config.yaml
n_layer: 8
moe_layers: [0, 1, 2, 3, 4, 5, 6, 7]
routed_scale: 1.0
optimizer: "soap_variant"
lr: 0.0019
beta1: 0.95
Below are experts of layer 3 (counted from 0) of a mixture-of-experts language model. Rows are named router (the router's row for the expert), gate (a neuron's input weights, with its number), up (a neuron's input weights, with its number), down (a neuron's output weights, with its number) and show model dimensions 384-511. Each number is 500 + 40 x the weight over its row's rms, rounded and kept within 0 to 999. Numbers have three digits each.
After each expert's rows: a language model's description of what the expert responds to; "comes before" lists some tokens at least twice as common just after its tokens as in all text. This comes from a sample of Wikipedia text that the model never trained on. Tokens count by the router's weight.

# expert 7
router:534489525483531510576477535489472505560510533497559465511488453557508453479499544530483462520473538500502520518445436501482468497497502464506519547507460526490547519546445531553504470519578527546453459473459582530492487488605540434456457378490463472557522483517477460523474571529513594512480471481535565538440509512494471495464442509473473500561548529504503531615593465560460499564534
gate1:577400432496466512500502552509463516478509541429613518584525476443479462483488508481492429485458510471444532456570538534448471572472560556512612547537453545485454451542426507483538482548507522506487487462528541515511483555559484439445499498487442509560497460592464576470541526473494469512495453515532537398488508500511467473513525483459541481531437513503523455518525444538546469510527
up1:603428415526498572466470541441413519488523531438608509569520484430491475474482469517459451480483530435487525483594495547516459574478559540491635534590516577478496488553409495485517468511489504476505451418558516490525488537547457472453512566491484469528487448535447539466537549477493466453523450525558552445491521511544446493516528461513488550581450506474490479522518471509534496512504
down1:507524519521496511495521479560455504381526560459451488536498520442504494530459548496496540476520529463524473537558513542494466452433540497477550504510518524564500454523528460536497521457415443492546487540610543513495458523512511400548526466460487595489519447435525458490582560541529476442526493473545519497513534523439577560527487501438527521567478453441470576502430497484430553509541
Common nouns for activities, fields and products, plus suffixes like -ation, -ity and plural s, in expository text, such as production, music, design, research.
comes before: " of", ",", ".", " and", "s", " in"

# expert 29
router:482467424486522558523558494515530535499510504458515443440547444509510514481529515519549471554554452485490515463496575585514474566462574541513515440469425498559493520540454466520482537432501485425580533504469500571479488479481427571497504452526460517553521448473506540467518482476506484478495473522450505440551478500495432503451471498534524473467519591496550501559486458546447450547536
gate1:466455465426436501548537442527498429486548474561498546598446481493444488507507536525436514492488496416487521514526493506474493516464492532515495507463533504493460461492496462489517457525482445515491539464481473480513453545541468578476471450463452420509456476441478400521509499523471448430533515506517537428491485523524487414556482445494504521482413497491475530466514456572582513548486
up1:507520541472531490544492463506503488469470432494612536586492499542479421540481493528499523451492487537524526498539509478524470444476429502482478480494517439566440497517481516552529452508442474565558560452496502529519425514525473548559542544491442529491480441535505503554483478447416537444581481508545494524533499549545467418448482384521488492454403498547508523462575485536550553508499
down1:497453508523445481449466525553483533502443535483521505532536550483562584470473512472458513464465508523470553528490514466471464473430440454466568462442514497511577448453416466446468517507550491592448523454472495490552486486519547485480541494532500545491434537495533443483525510486435502523458446465534422517520464582516550436496532491391494553476482482529579492497527452570563465529545
Verbs and nouns of sports play and careers, such as played, led, signed, scored, team, right fielder, defending champions, bronze.
comes before: " to", " in", " by", " for", " with", " on"

# expert 25
router:467547521490539474537458508446521485549508483490456491425498411510477474526476436464440462510512539543506549488432543587462493464540459509432477527513540494545472573449447517530498525526562489450482459509431470468549454437566518508546487413520466539578477510449441486437452494575576465502496502522474476501443501514498459506502421589489492427541572463504498494507484480429537460477465
gate1:468473559518573503488490568534523540548427554497511426420529506500432535524552490546494453463495450523509491513548547478501529475518464454504485469416519457532515478542452419490482549552512524494451498506451418486432452536431558521432519517581505537448538543497524532546414484472468481488450469487451476524557447444451507531544461522462488440522481497467492524423471524515517554479529
up1:518511490512566502468464506446563498549492479471517596490500446510523549460588484478472515525529456582470472508519513471471559498464547532528501485467465494510539478502519446482540555549468463487424518589534416439443492462526514499451436485526435544518581523529489568488468491424560527512437487581562514524461452489503482475481504505356455521551441443523509526513529486392504489548500
down1:488436420546452485519462473495474547451513498526528469473443502572503558494479502592507475446502501593522466457548524499459488478524536485492459514478495513439529483465476500485524558491441535447476484460428519534448512525530538524544481512564495464522498476501430439532525438538490550430486486504552523440466579478485513531426530529440430595481518548516493415440560484592454520496535
Everyday nouns for time, people and groups after a determiner or number, such as years old, government, family, season, team.
comes before: " of", ".", ",", " in", " and", " was"

# expert 16
router:486478504532546450469429494500516485522465533472527524509509485506523506529398463516526556482525563503477480495525517451556472495460467511528523563454536470525447432509488566467487380484463540510579524491448526484559516520582462499570464551491510467472478468434508562489499437549429455478505524561434432474541505522510494455514522533559520529561463430534521437471474470476432471480495
gate1:552481567498452567482473531576556530509494541498494463496475518453491532470494503573483478426416483516525551531488499469539554498406433444508517489472541522484435511469432526509554570503480468532506557519433509506592428536535550509484508512513497507551560442457486491489517526468566523511486444531462490523450418534464462460506515533405496493440526541496481476480546486489466411504496
up1:602415554430487505508521508467499512490501497540431562489560514446542530503499556509482480463503463498491488536557568467585548434501509508543491478518447434555478558480498440526511511541520501493517582549423432537488501527449504482481559550516489511493481494504479467543491540470486534418461466535481438508506473488457502488481501494456463522442526501485541517515559474422509446492499
down1:517419501519446467552530476475524428490533485484489536534451494482485470472537514456497467492498516510488486543556566517508529492442471451420437556550531598512500513480482486583534481468526519524570521502520474486574487497439542570419480494579480477479451538490531512528515392394537506515483488488484555494476553451473536526587499560420477417447494543538495404577559530528526569517477
Prepositions, mostly in, plus on, during, after, until, often opening a sentence or clause before the, such as In 1930, In office.
comes before: " the", " a", " his", " this", " addition", " June"

# expert 12
router:481535521417475471502502471518589516503494516495498487515542555494499495506465479503614469549483538512469500413492529447530445502489521479454507485511484505529488455449514457542497478501510390448533474538494551525531501529473463590475539566538497460485528498516503530465490508471482531454468525520430553518496455529591509481455521476561560514514487451555508489481578555478471481475486
gate1:496540493586550489486508544509508493485561483483528555496515492545504409462552492446533474502453528519463527429485492581483560528495566554557448439495520498470481516458470541476538456538536540552519437564506480548453470557430508464481451507521543471497453526509501494436527538447487416513488526494560560448446481526495470477428480503490562505536500489545481516509538645521451528465467
up1:490503469509521503470522558505508448480507484478520626471441508458494452491509538460531534519481480481492490459485518513463570486512543566504486449544499529497525510510477564535474463504523541447543421569515497544505521565432520410456496522509550466484426468455389518430481546484485474429464506521515588441448481490480467523468510474479528552528518477510464516517552578505440495427448
down1:396500536479475509544487541458501452505523501544502511534525475531422411563462484522495539509411528505487530471464522448575544493480528420540468505523501612500576482508436476509527488449483459579503554531509487486463464467461526497495483492542528481473511557499577468541512547380640553471497492474455562510527518478519496497474490440572519533455462474535512537515467576451524458483526
Prepositions linking a noun or verb to a following phrase, especially of, in, at, from, into.
comes before: " the", " a", " his", " their", " its", " her"

# expert 5
router:508467447494499445512502546522474439560432483449466536480555435519451482415467533500579481499515520454517561477527620438550505497487476522594487503437497525483499476506525495533527442545480488513485486584487442487587490489569463465424515514514548506485519440488525496511409470543533480546478527485463486472483483495441486510557478499488483540440473502475510490576524527551469528548489
gate1:482518576544475518495515576478566500510540536455475483481466513493464516499497475514454444545492511519441580540508548451421446555463500469510540564517522519505499514403540508501529463437529501500438479510521490541463502396389443452548577522493524478525520444432511569475457533538546486512531580525485515516477542469512503488564544488443555487475475469538441476461496522482455397458407
up1:534469496442517516444568445541389480466403521484559561548485508492489464443495473445530572533487527462544468542471474553492508476514500458525484455456495553445480438538519504483462523547526496430514510491494566531540476511585551516524544507478503562401483552517518466488495501517486509504495529492518498473525455503492498530495503502521480490543490537470530487463568479506570577550596
down1:546426496623494555523500453451477553499452510556535527521426486470468551524488492464559453465564538535527487558474519482556490532546547475467410497528580477585487453551511469482464495554521467584471528522476472513457537496528492466464442506524464578470543597550567435509472378544445484480516468465562497537544438510502518514492503549492487507524584504442476480577434467407523510476522
Function words before a noun phrase or complement in running prose: as, a, an, was, is, became, including, e.g. "restored as a route", "it was replaced".
comes before: " a", " the", " an", " well", " \"", " part"

# expert 28
router:495521507520494557516498542438530578516560542456499482469472483528561452493532472485494466530517419573552456574550577515499437438499466518494491465571529499512540470521423485439571517475562534459575456507439477505443539444477564500430491441484490484548524493444515487502519501550449527455589484512515521534529529433442440496486490485456467484460552536501527516516486471424418472538452
gate1:551553473496503493461505526553529491462532518484531484548493494473527464523519457465484494520479567491476492505503503453466512535495529451528576524511444393466492494536500481486553523447455536491527514484483438481519507441511556565479511507567493486541466514470541566566435492490513549519548495507497509547494551491556507510534483549480499478456510498509494497513608478588468556515555
up1:443461490542491508517473464448485480570451462510504476457505533515463541512484567518547531499505435496540468494542460526508487469549472509471413459489540564544521507470518512508471463569552504532482456504544574445481502513461476445514506474421506519492538496513461461456574496516500437489445506520530485446518455518439499474428528483532515531543428487526527485462412539454519430501441
down1:468497462536549503568472501472475538498484506501487473492518565493484497544479531519573528429465495523479467521412504433533529475432516421493470501501440570497507555552517457526502471463484490513442511555596561545454482621487514512561514459399453539499455501511538448485508457562461491538518476525477530457526480510457459462495536467429530527461555446402519445442528571520507449506519
Place-name nouns like Street, Road, County, District, Town, Stadium in addresses and tables, plus byte fragments of Korean, Chinese and Thai script.
comes before: " |", " of", ":", "s", " (", "ร"

# expert 3
router:558473564490436497496520458506511492522548533554502545504544436505538524463531468419543478526491441411452525457442542472426543452461563484525513487559488492487501536486524467422479497546561502427491482513476463482535506444562451446510475476412464495430557552502519538540579421516497576471476523537566483479501572519532544485564593523510437510528512432479503536505431496471556487555551
gate1:465496475516425589516456503566554523482484507521467489527526528469417537535568459530418494450473484433504425526492462523487507502491524460524525479516420589522590499504455499478508524555534467527528479477494490529532496458495450480401472605512509500523473562475471513516473478455510502479529402481474488391492382473457566508455588492494483490390488477462440480497539518427488485495503
up1:450544497515521552510490421500543483540485526576470498484529490457421505531487510546411450512496497425550494580437454474511520466467502508562484523486503478485497554454441472532543522486497530531523505448630537480532509469469439489489450552549451487495570417476441492578513483475417514501413497371475477439489416510539498527502504574500518522416463476453544499526538551474553527514496
down1:409487511436528471541496474446492559486438502523589552462531526461454490575520538532459476447478536518466518476455480469517474491458430543544459500478559452504503581516537516448558475482560516489444478424581550536480453573495480474447458581483487500479522545505468503547543438529516507556555422499503616523473495553439481508508483545495494442488461527484479543502508562504505512367514
Single capital letters or pieces inside acronyms and initials, often after brackets or hyphens, such as TE, LBO, GCN.
comes before: ".", ")", "N", "E", "S", "A"

# expert 27
router:462487441521473526553446465499442537524547476471500487438583541511529573522545500501507492519539470502505494543499437503531447526532541566466532526458495460539493493540520500508490519517584436494487481460468418626543466540474455496554420487535487455448449436492504538495483499526542444472604591487503484411479429519470528532470446563571552586499511472449441501533455476534552513501509
gate1:503497531475470540561498492476427480488525470516524461469417464563539523550459572481523520601498473506520516483537544510446398459477536507456495495559528528528538458504488506489537519503465475451459517493498446496542515529539419491519482471434455520482463513483495524467466505533533512563529505512516478518445549491439505553475521480441534399497521494509472554493439528543551501533514
up1:515477498497523519452483506468541574477472546460489526451588510455440543478596447500473463416530534530515497505469452551557605494484508455524527475462513525478481549498498491515505487506534532499507496483500468459501431479463540539485420506542544474474492416472490536535570512473533518411473441488470501500591428516536490457540502531544454555498478464458538489560507469459429478500450
down1:478458444491510549486528469543470463555529467458492526439491486472572488436513542556579418554541597491503523460526559576549456500493487455514506540514489469493508509439509485498462479545496428505430556520523514553456535516512555473422443482514579406483495541517561504502472495371513480504451526436594432663448472535558451567525511509547486526476531427538513486501486528517553531466489
Personal and possessive pronouns in biographical or plot prose, such as he, his, her, they, plus following verbs.
comes before: " was", " to", " is", " had", " in", " as"

# expert 15
router:498551527500444573405512498509485439524439479425444483485490458477460454481524535467478507531486507502512522469503442496475538528490492554563486557484512513506512546535507447460566395541514482551605538474502509458530484482488517450479479514508425504482483498556544480517467467465438511533498491531495485502463508435533569513573463485534490475455494537499454590499511460520510563468506
gate1:453406524561511558450506471532479455504565515520432515465545468522496517531473460513516551496430534511453544433522458464494564545532545496495468444552524472420512500507538481493551512530447525472514500504464433494476529556483427502479535429482526455507502436509577554506486472457510455490464422536476481491537486594517540537470488562503493573472509504496455468512548562503526534519461
up1:507444515588503595457453491514547480515553489487394480471506479538460495461506483562499506473476538518444568480544403454483545560513571459474450448502468470438471517524422514497542506496493534545495465529497449466504524535459494522534500457496530535526491482520511523521477448505514455510442429507478436522535479554524482534492460567545523541477461528461481492518524539527592525554491
down1:507540538481494495512510510440504543489474456521506500524451416481524552477515450514557517474574519482528526415494507510511517505495568479489490456496545490550522542550515536481462506496505520496421501477463506451487550485580489598489495455515526491490521515457475576555509519542519498560430486464529513425493461479464532478531479516543531481639496500446519470498463473490474475504525
Coordinating words and separators within lists and clauses, such as and, commas, or, but, slashes.
comes before: " and", " the", " but", " which", " a", " including"

# expert 11
router:459449511542502535477510524503493414463498507466531487523488561475518527569515406523563528527477558524466488468458469497505473505483490585483516537536511536527489426584491525500525426473519541542513499487468484509461459550576475464483539522561608474484552492449492521496498437449517475478500489508544530462518477486435512490484504513508509481445489488592583471456511555528504467448510
gate1:587456495490442564425434573473439523475553528461541429498542471579470485489548573535558403464509473522509498547468530515451496497527454520468480470513500499513560478428466505520540534498531487426533486528599469554495521450460550440491550526482555477518494506492477525476462429563452470522506483504444517498423560561442482532505455576449492482429421589496490482473524538457531443504407
up1:474502505553456492506450563524474487518527511495540447509588500475483545459513563484421478485557390521612458554468571567544527428488438517470475500512435509555548529468498469576523509498506541465457572540522510534545541508437522443486497597539499506516451554500524460497546509581525502530491446514483483494499580511453481588524470567528475530449504597440504452496481502455582475493453
down1:500575510512476479474492468491476482453429531496472513570442533514534534518498472560460550502482470528553481468436594586573471474511426471520483456432456473446491508489530477471513511386455498483511527508520423498536481566491574441499502531465504549456487458450579547500433563466513538520500530497507522579487441566471506520467475457558556487518432531510516449484517498477529572485464
"on" in review-aggregator sentences about games, films and albums, plus km and location words like near, along, approximately.
comes before: " the", " a", "^{2}", " its", " on", " their"